Experts of a small language model: 505M tokens.
Below are experts of layer 2 (counted from 0) of a mixture-of-experts language model. Rows are named router (the router's row for the expert), down (a neuron's output weights, with its number) and show model dimensions 96-127. Each number is 50 + 10 x the weight over its row's rms, rounded and kept within 0 to 99.
After each expert's rows: a language model's description of what the expert responds to. This comes from a sample of Wikipedia text that the model never trained on.

# expert 7
router:66 55 48 56 48 51 37 42 34 52 49 40 35 52 52 39 41 52 45 54 62 43 68 39 54 57 45 50 51 66 35 63
down0:50 46 59 53 54 58 51 47 41 52 59 57 54 64 46 52 50 48 59 57 52 36 57 50 61 49 60 57 60 57 48 52
down1:42 46 45 33 57 55 43 36 57 52 54 72 47 70 62 53 52 40 33 41 32 54 55 49 40 69 58 38 38 45 73 54
down2:54 40 49 39 49 32 56 32 38 51 72 37 41 66 23 52 40 66 55 36 59 49 53 43 41 59 57 40 40 39 48 60
down3:67 63 40 39 48 33 52 50 38 51 52 43 51 56 42 52 39 58 42 39 49 57 56 58 54 61 51 61 53 51 37 72
down4:34 39 68 41 51 50 29 48 67 44 58 47 66 51 51 54 28 51 46 47 57 43 59 39 62 45 52 38 38 62 41 29
down5:59 36 40 50 52 50 68 47 60 55 57 43 28 58 50 48 64 49 45 56 63 34 49 28 51 56 46 49 61 60 46 48
down6:50 54 58 53 48 52 43 59 35 53 41 51 53 55 34 54 62 41 65 45 57 52 56 42 40 69 45 64 51 24 51 46
down7:68 51 37 48 46 58 49 43 40 56 66 51 54 73 53 61 52 65 45 61 52 50 41 49 35 49 37 45 56 57 45 69
down8:41 50 58 43 59 46 56 50 72 39 57 32 55 55 52 49 45 40 47 33 66 55 55 44 45 55 62 61 43 39 54 53
down9:44 42 31 51 46 50 52 61 63 52 58 46 46 68 45 59 63 52 44 60 60 54 60 46 43 45 67 49 56 51 60 59
down10:44 29 51 54 56 53 57 39 51 56 43 40 44 46 35 45 44 56 49 53 65 45 63 54 53 47 57 61 42 48 45 50
down11:55 52 63 49 47 49 36 60 48 34 44 39 69 53 43 37 57 60 57 42 41 58 57 73 53 63 41 48 66 51 60 41
down12:48 54 46 47 50 61 33 45 60 51 82 46 50 62 41 47 63 43 50 47 52 48 50 44 49 47 45 56 62 54 49 42
down13:61 41 46 54 40 50 60 52 45 54 66 41 47 43 50 45 47 37 61 53 48 52 53 59 58 46 46 45 44 47 49 46
down14:56 34 53 59 58 57 51 30 58 55 63 49 56 50 28 45 51 29 35 36 49 63 70 43 52 42 54 44 66 64 42 81
What it handles: First piece of a word split into fragments after commas, pipes or and, in lists and tables, such as Jan(et), child(ren), f(ine), v(ersion).

# expert 36
router:62 58 64 58 41 43 50 53 33 68 46 56 58 44 42 36 47 58 51 49 56 58 63 40 40 46 46 57 46 48 37 55
down0:61 58 54 48 35 54 62 14 37 56 50 50 37 53 66 65 45 50 53 55 58 46 52 37 50 46 46 42 47 54 68 58
down1:46 35 52 64 54 28 49 26 43 48 49 40 62 64 47 48 51 51 43 33 47 38 55 54 33 56 61 55 58 62 59 54
down2:52 52 53 48 72 37 30 43 41 50 49 55 58 54 62 56 74 63 41 51 55 53 46 37 42 56 53 52 38 44 45 51
down3:51 64 60 42 50 51 35 45 62 56 57 42 60 43 46 37 47 33 65 56 64 59 41 63 48 54 61 32 45 55 63 46
down4:42 58 54 52 44 46 62 56 60 44 43 48 42 53 59 55 45 43 36 43 60 45 56 45 40 43 62 39 44 71 46 65
down5:62 59 50 50 53 47 48 49 34 57 40 48 57 37 45 60 38 45 49 80 50 56 50 62 51 56 52 34 43 50 58 67
down6:38 48 58 57 41 77 54 77 42 46 60 61 62 58 53 32 59 49 45 46 39 40 35 49 48 43 52 55 61 45 63 29
down7:61 60 44 46 36 42 40 37 47 63 47 60 46 50 51 55 63 44 44 45 52 49 51 63 60 31 54 59 62 59 57 38
down8:43 43 52 42 52 63 34 52 57 56 48 37 58 63 41 70 56 61 51 47 43 65 83 62 57 43 44 40 48 52 54 60
down9:62 35 56 50 54 46 45 64 61 56 29 35 27 64 62 42 63 59 38 52 45 42 30 46 47 53 49 54 54 54 46 65
down10:51 63 62 45 48 57 43 39 60 48 55 51 33 32 48 64 41 48 44 55 68 52 46 63 59 43 50 41 50 37 57 63
down11:59 66 48 42 39 54 52 51 48 37 52 57 42 61 49 57 50 43 55 46 49 41 40 46 55 51 35 51 54 53 57 52
down12:43 49 61 48 47 46 50 64 53 50 48 53 61 48 70 52 58 68 63 37 48 53 53 64 51 63 43 49 51 41 45 64
down13:42 71 36 53 44 73 58 51 63 52 52 53 51 39 54 48 49 46 47 58 62 47 48 48 52 39 67 48 58 58 35 66
down14:53 51 51 62 53 63 58 55 54 46 53 41 58 50 48 49 35 40 37 45 40 34 64 39 47 50 43 63 50 43 63 54
What it handles: Pieces like op, ap, ip, ot, et inside words such as Photoshop, skyscrapers, adapt, Jacopo, plus words play, season, series.

# expert 34
router:65 54 47 57 48 51 37 42 33 53 49 42 36 52 52 39 41 52 45 54 62 43 69 39 53 57 45 50 51 67 34 63
down0:49 32 46 57 56 40 63 43 54 30 62 53 44 55 77 46 65 38 51 64 45 44 44 48 56 51 35 60 48 59 62 73
down1:43 51 44 31 62 49 62 46 51 44 56 46 45 53 39 49 55 32 52 55 41 34 55 42 62 65 68 53 42 48 40 66
down2:37 51 52 39 53 65 52 44 43 59 38 59 48 67 52 49 65 49 46 40 56 60 51 57 39 54 38 52 51 62 58 44
down3:48 63 52 55 62 32 46 43 44 39 36 40 47 45 39 60 20 49 56 62 55 37 55 46 39 44 31 66 57 63 62 38
down4:64 38 37 50 68 65 64 47 73 62 46 33 56 59 47 37 59 48 60 38 36 40 43 43 42 58 60 49 45 45 65 30
down5:28 36 54 54 63 52 62 59 75 41 50 41 45 58 52 49 55 51 57 29 36 39 52 66 52 61 44 62 55 41 38 43
down6:54 41 59 58 53 55 44 44 43 49 51 48 55 54 38 54 36 36 46 39 46 45 44 45 58 77 38 49 47 54 48 64
down7:56 48 61 59 70 60 48 47 58 61 44 38 67 58 53 42 29 49 53 52 37 54 47 64 55 47 62 56 66 64 51 35
down8:43 36 40 50 49 45 63 38 76 64 49 34 39 36 58 72 46 62 55 49 53 60 45 30 59 57 42 35 70 38 50 49
down9:34 65 49 54 45 56 48 44 74 58 54 52 49 38 71 35 39 59 53 63 47 45 56 51 47 49 63 43 49 53 45 52
down10:52 52 37 46 49 63 40 55 55 42 46 42 38 51 46 58 59 57 49 45 40 64 59 55 29 60 51 50 53 53 43 36
down11:63 57 50 59 41 58 46 47 28 68 49 34 61 52 28 52 58 45 66 72 47 53 47 51 39 45 72 73 49 43 54 44
down12:46 48 47 49 42 35 49 62 36 58 46 39 64 54 41 59 51 46 41 31 36 57 52 62 45 49 46 47 49 56 56 51
down13:44 53 55 56 55 52 57 47 61 52 44 55 41 56 61 57 57 49 69 53 56 50 30 45 38 54 45 47 46 52 41 57
down14:43 41 44 59 53 43 41 49 53 43 29 49 55 60 62 37 49 57 42 44 55 49 72 46 52 42 37 49 47 43 50 42
What it handles: The elf ending in himself, herself, itself; also spaces, capitals of names, digits and closing parentheses or bars in tables.

# expert 4
router:60 61 53 61 44 69 61 39 37 46 44 43 54 46 52 43 46 43 46 59 51 50 57 34 43 57 41 44 61 70 49 42
down0:53 63 50 48 46 59 64 54 57 35 67 39 44 51 54 54 44 59 32 52 42 49 34 45 56 36 46 53 42 71 48 45
down1:67 57 58 33 63 50 67 64 64 60 50 48 44 35 40 56 55 76 61 57 68 49 66 55 49 53 45 56 38 42 51 60
down2:64 46 47 49 66 43 35 61 48 53 60 48 38 34 47 52 52 24 42 54 48 56 40 33 46 52 42 41 66 47 59 70
down3:53 45 49 47 33 60 38 44 52 68 46 55 61 47 43 55 42 56 44 63 47 49 46 32 48 47 52 38 49 57 34 45
down4:47 56 26 47 42 46 63 59 47 48 59 44 45 52 61 32 47 54 40 38 61 51 72 56 42 39 31 69 46 47 55 62
down5:34 50 54 44 45 46 42 33 56 47 33 57 70 47 51 47 50 43 48 38 38 52 45 40 48 62 45 52 55 44 56 34
down6:46 57 41 56 68 58 55 46 64 46 61 53 37 49 32 62 42 60 57 55 38 52 26 64 40 59 53 39 52 53 52 34
down7:55 59 58 52 26 49 45 78 41 38 49 54 42 47 56 50 54 54 49 39 44 48 55 55 36 28 54 56 44 61 41 45
down8:61 66 43 45 49 61 62 56 71 57 44 47 45 42 64 47 49 51 27 34 61 63 56 55 53 31 41 44 30 48 63 52
down9:60 42 52 62 48 59 62 32 54 50 37 53 54 57 50 46 54 39 44 51 44 53 60 52 61 40 55 39 44 51 56 78
down10:51 49 63 27 68 66 53 55 74 65 37 46 59 62 51 32 36 49 38 65 57 53 39 54 44 54 66 41 33 50 51 51
down11:39 53 66 44 47 37 49 65 62 47 53 44 38 35 45 28 43 53 47 43 28 52 69 36 55 40 50 56 56 34 32 64
down12:52 43 33 65 55 44 45 59 46 55 60 40 60 56 38 37 61 43 62 41 42 31 41 42 44 40 55 40 41 71 31 54
down13:39 25 50 60 46 47 54 47 45 38 67 57 61 55 36 52 50 41 48 55 37 64 70 46 58 71 67 44 37 65 66 47
down14:26 49 42 41 47 64 59 33 73 54 50 68 50 56 56 56 39 59 33 46 46 41 46 50 49 41 33 62 51 50 49 60
What it handles: Closing pieces of words and names such as en in Mendenhall, ist in Ministry, age, ion, plus institution nouns like League, Party, University.

# expert 2
router:61 45 49 60 43 39 62 54 28 63 49 49 47 51 54 50 47 57 54 51 70 28 75 39 49 38 37 35 58 54 34 58
down0:48 45 70 50 55 60 44 54 36 26 51 53 56 52 41 31 64 46 44 64 41 48 59 39 50 55 49 56 56 60 35 46
down1:57 59 57 36 59 54 49 51 49 42 60 47 57 48 35 66 50 46 48 46 46 43 54 62 49 48 69 49 60 56 40 60
down2:65 31 40 64 55 36 50 43 58 34 58 64 40 65 44 60 64 55 55 70 48 42 61 45 57 40 65 39 30 61 65 43
down3:47 53 46 58 41 56 38 44 55 36 48 45 51 54 59 59 48 49 46 41 47 37 32 64 42 56 34 46 66 57 61 46
down4:51 48 52 59 50 58 44 50 62 31 53 50 33 42 43 44 46 54 29 51 48 54 44 55 29 43 53 48 63 45 40 58
down5:32 62 54 46 50 48 72 46 52 57 42 53 64 49 67 44 35 63 47 58 61 49 55 70 50 53 50 54 43 47 36 37
down6:47 54 46 58 27 38 63 38 62 38 54 39 40 53 57 47 68 49 53 55 50 50 55 42 53 44 47 39 39 34 55 54
down7:51 35 43 62 46 55 33 48 59 68 64 47 53 52 23 56 39 55 68 49 46 60 48 40 54 49 48 61 42 40 61 53
down8:58 63 48 55 42 41 52 53 53 62 39 48 46 60 40 45 47 57 41 53 40 52 50 42 46 18 78 65 46 58 52 65
down9:45 41 60 47 55 54 51 34 45 55 50 51 53 52 58 53 51 60 51 38 44 47 50 43 62 59 49 38 39 74 59 66
down10:37 44 51 63 62 50 42 58 39 44 38 62 51 48 67 41 57 25 49 47 34 55 37 45 48 46 56 43 39 48 26 56
down11:48 59 47 48 42 50 31 59 54 54 58 42 46 34 52 57 57 43 57 63 46 54 26 41 62 71 54 48 61 48 52 45
down12:55 55 66 60 41 54 51 48 62 42 56 48 54 43 52 42 57 46 65 43 56 44 49 62 63 42 47 59 47 40 58 36
down13:45 51 39 48 48 42 56 45 41 44 56 43 54 42 27 59 49 40 59 65 33 53 44 36 57 41 59 31 43 46 61 40
down14:49 52 52 26 29 56 38 69 26 51 56 35 67 54 53 55 37 49 55 56 48 49 71 49 42 42 58 44 49 47 40 54
What it handles: Mid-word pieces beginning with a vowel, mostly after a consonant, such as ad, as, od, av in Dehradun, radical, traditions.

# expert 20
router:58 40 40 53 56 53 38 43 44 51 53 41 57 55 49 36 52 55 51 41 59 27 44 34 45 78 48 40 50 66 37 54
down0:64 59 54 37 39 62 50 46 45 40 54 36 60 65 54 65 43 45 55 41 47 58 71 59 53 58 38 61 54 67 76 65
down1:46 55 49 49 62 31 53 41 44 62 40 57 41 68 56 60 53 29 48 47 49 38 54 55 34 58 28 51 60 56 62 69
down2:50 55 43 39 55 44 57 38 37 40 52 50 50 40 53 40 64 66 51 47 54 51 71 54 51 52 63 48 38 67 41 46
down3:68 57 55 55 64 49 36 46 50 42 62 46 43 49 30 54 46 45 51 52 52 48 53 53 31 52 37 62 32 42 49 36
down4:55 42 37 61 63 71 49 50 45 64 59 58 50 48 34 48 49 46 49 52 47 49 57 59 39 47 32 44 49 67 38 43
down5:50 48 52 35 50 45 54 47 22 27 51 43 54 44 45 48 46 62 74 71 42 45 32 55 43 57 42 55 62 51 50 36
down6:47 48 54 56 54 33 56 47 51 56 60 44 67 63 63 52 61 52 62 60 59 32 48 65 30 44 54 49 47 71 69 44
down7:68 44 51 44 52 51 48 54 62 31 53 61 30 53 39 61 55 45 57 52 48 43 51 59 52 43 66 56 45 74 56 48
down8:55 44 29 49 45 50 58 68 62 46 64 40 34 58 62 44 40 51 40 67 40 66 57 52 65 41 57 63 39 49 44 66
down9:48 39 49 50 55 39 30 49 62 39 46 41 58 67 58 48 49 48 56 28 49 54 47 60 47 47 34 55 41 64 40 54
down10:66 61 64 56 57 55 47 57 52 65 40 56 54 37 61 47 64 45 45 67 58 41 58 42 60 67 61 62 43 55 42 40
down11:39 58 57 43 44 35 37 36 40 31 48 46 41 45 56 45 50 55 41 55 40 60 58 36 38 47 54 61 65 62 44 37
down12:56 52 52 72 56 49 34 40 45 35 34 54 46 41 47 51 51 59 32 28 51 73 62 47 47 45 62 69 39 44 50 47
down13:51 49 39 28 56 57 49 56 44 39 69 49 47 50 50 37 57 41 57 55 43 54 42 62 33 32 43 54 39 52 42 51
down14:51 58 41 60 39 32 42 67 45 44 44 73 50 47 49 46 37 47 45 32 36 46 49 55 45 46 46 51 40 52 36 47
What it handles: Inner pieces like ut, ag, ay, ect in executive, beautiful, deputy, plus month names May, March, June and degree signs.

# expert 17
router:72 47 46 60 46 60 39 66 47 51 59 52 65 37 51 37 53 60 44 53 63 57 57 37 42 63 37 36 37 67 40 54
down0:48 53 53 37 51 54 56 45 36 55 39 52 55 41 52 49 55 49 53 48 66 44 48 38 56 42 71 43 50 42 57 58
down1:54 60 40 75 54 43 51 47 60 68 40 46 37 38 55 56 46 43 47 66 57 40 43 35 32 43 36 53 42 50 48 61
down2:50 41 49 46 56 54 50 40 60 52 49 38 52 52 49 41 51 52 40 53 43 28 52 54 51 43 39 57 65 49 55 63
down3:49 64 40 27 40 59 56 50 64 62 52 56 43 67 37 58 50 46 52 49 47 71 30 54 45 37 50 50 58 48 47 50
down4:54 62 47 36 49 57 55 52 68 53 41 59 45 48 42 56 52 69 42 37 62 44 39 61 36 50 45 78 50 60 58 70
down5:51 47 67 63 65 52 51 62 50 33 52 42 64 51 49 51 49 50 50 47 38 53 59 39 63 48 45 55 66 51 44 58
down6:46 39 55 44 51 50 45 39 49 40 62 43 33 66 47 47 26 49 38 61 67 54 54 41 33 46 44 48 53 58 49 41
down7:25 46 67 27 50 33 63 54 52 65 52 54 55 56 55 43 55 37 40 52 42 58 64 53 51 56 35 73 54 42 57 46
down8:40 65 64 53 48 61 63 41 57 33 43 60 44 33 46 63 39 32 45 38 41 37 45 62 40 54 55 35 54 54 36 51
down9:48 58 47 68 60 42 55 56 39 55 63 34 52 23 43 41 67 46 62 53 41 62 53 70 52 31 66 43 51 46 71 34
down10:57 59 50 60 60 51 61 57 56 51 50 47 54 51 38 42 44 46 48 59 54 57 41 53 63 61 46 55 65 58 59 55
down11:58 47 46 57 45 32 43 47 52 51 34 49 63 51 49 46 42 34 56 31 48 41 50 65 41 55 57 55 33 37 60 75
down12:53 41 65 57 46 28 45 33 55 62 57 50 48 57 46 44 55 36 48 63 53 44 56 40 40 41 36 58 51 51 49 60
down13:49 52 58 62 52 54 26 74 50 48 57 58 41 40 51 36 68 47 50 40 62 43 58 62 63 40 66 41 36 48 43 54
down14:55 52 46 61 55 38 52 59 47 32 49 46 57 51 51 46 54 65 52 29 48 61 43 59 51 34 41 41 46 39 54 33
What it handles: Commas, table pipes, colons and semicolons dividing fields in tables, track listings, credits and number lists, e.g. 3:18, $72,484.

# expert 35
router:71 71 42 59 43 69 42 64 44 52 45 60 50 44 42 62 58 34 54 73 48 48 58 54 54 56 47 30 34 52 46 52
down0:46 41 42 48 46 42 59 40 61 46 65 59 44 28 54 44 35 57 48 34 72 56 35 44 54 58 55 41 71 43 38 58
down1:61 64 40 52 52 54 62 36 61 42 53 59 36 49 62 42 62 44 56 79 63 45 40 44 70 57 41 30 37 48 57 72
down2:47 49 44 45 39 52 66 69 52 59 44 58 56 52 50 41 57 51 44 40 65 60 48 61 44 36 46 56 52 48 46 77
down3:52 60 59 43 60 28 46 45 34 44 52 58 54 52 55 26 51 53 50 60 37 52 54 60 55 49 49 66 84 43 55 34
down4:57 52 49 47 62 63 63 51 55 56 43 65 39 34 43 35 57 59 53 63 51 37 37 61 46 52 38 45 50 54 55 50
down5:42 19 55 60 38 52 51 60 45 59 53 39 26 53 45 41 55 55 50 43 64 58 47 54 44 40 50 51 50 64 56 53
down6:45 57 44 64 63 52 45 45 48 54 52 58 58 59 44 33 57 50 48 76 46 39 68 36 62 54 53 40 63 33 50 56
down7:49 67 47 46 45 39 56 49 61 48 38 45 52 45 53 62 72 45 53 54 25 45 52 47 44 42 37 45 43 48 52 48
down8:47 34 61 54 38 41 64 49 48 57 60 48 58 64 57 56 50 57 59 46 44 32 64 59 38 61 47 58 53 25 66 43
down9:49 45 48 65 50 50 41 66 63 32 52 48 44 49 36 62 41 60 55 39 46 56 48 56 55 41 59 46 50 50 60 54
down10:49 61 62 44 53 32 60 54 35 43 64 56 35 49 25 44 33 47 52 42 60 55 52 51 42 47 47 53 38 48 37 63
down11:39 53 64 59 58 47 38 53 45 51 48 80 58 40 49 46 49 50 59 64 47 42 57 56 66 68 42 48 68 43 51 46
down12:45 49 45 44 40 36 54 45 61 54 52 60 61 67 34 37 70 69 70 55 55 48 65 42 42 57 56 41 48 34 41 45
down13:57 37 46 51 65 51 46 47 38 59 50 45 48 62 38 43 48 61 45 57 30 39 55 41 45 35 46 49 51 51 50 63
down14:51 37 38 51 42 48 54 45 35 60 47 52 61 32 50 68 49 45 69 63 50 60 45 54 50 51 55 54 50 40 52 59
What it handles: Word-final pieces such as -y, -ly, -er, -or, -el, -le in names and words, as in Bulychev, truly, Shelly, Colonel, rooster.

# expert 9
router:59 72 50 62 74 58 50 37 41 53 64 39 41 57 61 56 36 49 34 38 49 38 64 41 42 56 49 40 48 55 38 53
down0:40 54 60 43 40 74 57 45 51 61 58 61 60 43 40 50 48 56 67 56 30 57 59 43 50 57 55 52 60 38 48 52
down1:67 55 60 53 61 36 41 44 40 29 61 50 33 22 40 68 60 44 35 49 33 37 57 50 62 44 48 53 44 55 50 48
down2:51 59 48 42 50 58 60 41 50 56 61 42 49 55 44 52 43 50 43 54 41 45 51 52 31 23 30 34 46 30 64 53
down3:53 46 69 59 47 56 40 19 43 59 46 37 72 49 53 28 49 39 40 62 40 53 61 42 54 66 53 26 52 47 34 58
down4:66 56 69 52 34 54 50 52 52 69 44 62 31 30 37 64 45 70 46 52 48 59 37 36 49 44 50 45 36 57 52 43
down5:32 48 47 54 42 43 54 53 44 48 44 47 40 48 53 38 47 57 45 58 33 40 53 39 51 47 59 50 46 47 43 46
down6:38 44 43 48 82 74 55 44 38 46 34 61 61 60 49 54 50 58 65 49 62 61 42 54 40 64 48 47 45 55 26 55
down7:49 68 65 55 49 51 59 55 57 50 64 53 54 50 56 69 48 64 21 50 63 45 51 61 39 29 50 56 62 57 49 45
down8:23 59 36 40 55 41 40 39 37 44 50 53 36 57 62 49 52 49 49 47 51 40 48 56 43 62 42 43 51 57 58 40
down9:54 52 56 40 49 59 72 34 60 37 63 52 56 63 52 57 37 47 53 59 63 57 64 70 42 36 48 41 32 52 37 55
down10:44 61 42 50 56 47 36 43 38 50 47 54 45 49 39 76 66 57 38 55 34 47 48 55 58 23 62 43 55 49 53 39
down11:54 58 44 37 31 55 47 63 37 46 56 42 58 51 47 68 55 46 43 61 61 58 72 63 43 52 42 40 69 58 45 60
down12:44 48 57 65 56 66 47 54 60 32 54 41 59 43 49 54 41 43 56 47 50 54 47 36 26 35 47 41 41 53 37 46
down13:53 54 53 61 37 43 44 52 47 62 51 40 43 62 60 71 49 65 39 47 47 36 50 50 41 53 59 51 43 53 62 55
down14:56 46 38 38 52 47 65 37 46 61 39 67 37 38 58 46 60 59 70 53 66 62 32 44 56 48 56 40 41 63 43 47
What it handles: Inner word pieces like is, us, os, iz, ov in names and Latinate words, e.g. Jalisco, Rheinische, modernizing, indecoratus.

# expert 29
router:64 57 46 55 52 41 49 58 46 55 47 42 47 54 60 42 39 56 53 56 54 51 56 51 64 57 48 48 36 68 49 59
down0:68 51 34 54 52 44 40 48 67 47 19 50 60 65 37 63 49 51 34 46 55 21 50 48 50 35 53 51 65 62 56 44
down1:58 36 54 45 55 32 43 51 57 56 61 56 48 50 47 55 40 59 46 44 57 35 54 42 60 46 48 50 54 53 51 48
down2:34 67 41 57 48 51 46 73 70 67 50 46 42 46 73 38 57 41 37 63 64 50 50 54 51 38 50 38 60 56 82 54
down3:50 66 38 51 58 47 56 52 45 47 26 45 72 40 47 59 37 58 54 61 49 55 56 55 64 41 41 54 32 52 43 39
down4:72 53 55 57 55 36 32 41 47 50 54 38 38 43 49 45 42 51 47 44 66 51 42 45 50 52 46 61 48 56 48 59
down5:45 54 65 46 41 53 56 63 43 64 66 39 54 56 62 55 53 47 58 70 52 44 54 57 47 40 46 52 47 57 33 55
down6:40 57 52 57 52 40 59 41 32 42 36 52 56 68 70 71 63 54 53 47 54 46 52 47 43 67 61 52 45 53 55 53
down7:51 34 49 63 45 50 48 57 12 45 65 42 59 54 52 55 55 60 56 55 47 62 60 37 56 45 53 39 52 46 51 41
down8:49 57 56 34 47 53 52 29 48 43 67 57 48 42 31 57 54 63 47 51 50 52 47 54 45 33 31 40 55 63 54 49
down9:71 61 46 58 49 56 54 48 50 47 43 44 59 40 43 60 45 39 52 42 27 67 45 49 55 51 46 43 57 61 49 55
down10:38 59 51 53 53 47 62 49 36 42 56 53 57 51 43 40 47 53 50 61 47 32 46 61 40 57 41 67 51 33 33 55
down11:45 63 66 44 76 47 55 59 44 47 48 52 53 47 30 63 53 56 49 46 51 59 33 45 74 46 35 61 43 56 38 49
down12:52 47 46 43 54 37 40 38 38 54 40 48 63 43 46 62 54 63 69 50 31 55 57 37 64 43 49 67 46 55 50 37
down13:29 51 61 45 58 46 64 54 44 37 53 45 48 50 65 40 51 52 57 60 34 31 53 40 58 45 50 38 45 51 51 57
down14:43 39 39 59 57 56 53 55 44 58 57 37 69 57 46 63 52 56 73 49 47 55 58 65 41 50 53 54 51 34 39 50
What it handles: Plural endings and noun suffixes such as -s, -es, -ers, -ions, -ing closing nouns, e.g. releases, prototypes, Developers.

# expert 38
router:67 45 55 56 47 34 47 48 36 46 59 41 60 44 48 35 55 45 44 49 61 38 62 29 62 57 48 44 43 51 42 72
down0:44 53 51 58 58 48 59 53 55 32 51 45 59 51 56 72 57 43 62 41 46 47 57 47 50 42 35 43 58 46 62 37
down1:42 38 57 38 61 41 57 55 63 67 56 48 51 34 35 51 55 51 65 53 41 45 64 34 55 50 57 36 34 52 60 59
down2:45 44 45 55 54 34 56 51 30 56 40 49 46 44 49 64 70 53 50 49 55 45 48 52 49 63 50 38 54 56 41 58
down3:61 59 52 53 31 40 60 60 59 38 49 40 58 53 46 49 47 51 41 58 62 36 41 52 65 58 53 53 72 52 59 50
down4:44 50 44 56 46 57 32 52 59 53 51 37 57 39 43 45 52 40 54 50 67 30 43 65 50 50 63 56 53 51 43 51
down5:45 54 48 40 48 62 46 38 47 45 73 47 50 53 46 40 60 37 46 64 49 45 48 49 78 26 58 47 72 51 51 45
down6:40 45 58 41 50 71 46 70 49 39 57 57 72 63 58 45 43 47 49 54 42 66 37 76 51 56 60 52 54 43 51 45
down7:33 33 71 37 33 56 57 61 55 59 38 60 46 62 54 55 64 61 60 48 54 57 64 56 55 59 54 61 48 58 58 52
down8:34 60 46 64 73 57 38 30 49 59 31 43 26 52 42 59 56 42 46 45 48 49 30 50 47 50 43 43 46 72 52 42
down9:56 45 27 51 52 47 43 50 55 52 50 39 53 66 37 50 37 30 47 44 48 71 60 53 55 63 46 48 59 53 43 39
down10:47 38 52 54 57 37 50 51 56 42 55 49 61 44 65 42 40 40 67 63 49 61 58 51 47 38 52 67 56 56 70 62
down11:62 46 50 53 67 64 56 52 33 36 51 41 49 41 28 55 58 51 41 49 52 74 53 67 59 35 42 40 51 68 53 69
down12:67 62 51 44 61 34 68 61 52 41 59 59 39 50 45 52 41 50 63 45 67 54 51 44 37 57 49 55 47 51 57 64
down13:45 47 50 60 50 61 49 52 56 83 48 52 47 51 47 54 69 41 47 45 59 41 51 55 49 50 78 64 43 48 38 50
down14:46 56 46 42 49 56 57 71 37 59 39 57 59 42 52 54 46 44 61 44 38 47 61 59 32 28 54 75 50 57 44 61
What it handles: Tokens with the letter k or k sounds, e.g. k in Kierkegaard and František, K, ak, ok, ick, in Nordic, Slavic and other names.

# expert 6
router:61 46 46 51 37 43 42 46 31 56 41 44 38 62 56 33 39 62 39 45 67 51 63 44 45 53 50 58 55 55 49 53
down0:60 26 30 49 41 42 38 53 51 57 43 48 45 63 46 44 50 33 30 38 39 57 71 56 26 35 41 45 54 38 53 47
down1:40 58 62 56 49 56 55 38 63 43 21 49 54 58 59 60 63 58 42 50 31 52 50 57 57 41 46 57 47 37 57 49
down2:44 49 57 63 40 53 54 44 51 58 47 41 57 35 43 65 59 51 44 59 48 46 45 39 43 49 60 54 58 46 47 59
down3:60 40 48 38 49 28 56 42 67 49 55 63 32 53 44 44 39 41 54 63 34 50 46 51 63 50 68 60 44 48 54 41
down4:33 35 42 48 55 45 74 31 49 48 50 61 55 55 64 50 40 50 55 50 54 70 54 52 63 39 50 50 57 55 34 38
down5:51 36 56 45 52 56 45 50 50 54 51 43 35 41 42 60 41 61 72 48 56 51 55 50 48 63 48 41 51 42 51 68
down6:43 48 42 54 58 64 57 42 57 56 40 34 55 36 63 48 52 53 51 48 67 45 53 45 55 54 27 50 57 48 42 60
down7:52 47 49 53 51 57 55 43 44 30 52 71 46 51 64 57 36 54 61 51 48 36 43 54 55 53 53 55 48 48 49 53
down8:39 66 49 50 55 52 37 56 60 34 56 59 57 29 52 37 54 52 33 44 46 51 42 46 32 56 51 34 46 43 44 59
down9:37 47 63 51 58 47 33 44 62 32 64 27 42 48 52 53 36 50 57 53 62 59 41 46 44 51 50 72 50 68 68 47
down10:39 42 66 32 60 38 59 48 47 29 49 66 51 58 46 29 48 44 74 59 42 59 29 41 50 39 48 48 58 58 47 47
down11:40 50 37 49 45 47 56 63 69 60 58 52 38 69 54 29 63 55 53 44 54 42 46 68 63 58 56 51 44 54 60 47
down12:33 55 60 21 43 41 43 42 58 45 58 53 53 63 59 40 62 34 48 45 39 51 58 50 54 44 48 42 39 61 78 57
down13:41 54 49 58 60 48 26 46 45 42 43 43 43 50 45 51 59 45 30 44 50 44 58 42 49 49 40 50 33 36 58 70
down14:49 57 48 54 33 49 51 48 53 66 65 32 31 54 47 52 45 57 58 42 48 41 67 57 40 56 42 48 56 45 38 54
What it handles: Single capital letters starting names, acronyms and title words, often after a quote, hyphen or table bar, e.g. R(obbins), S(SC), D(octorate).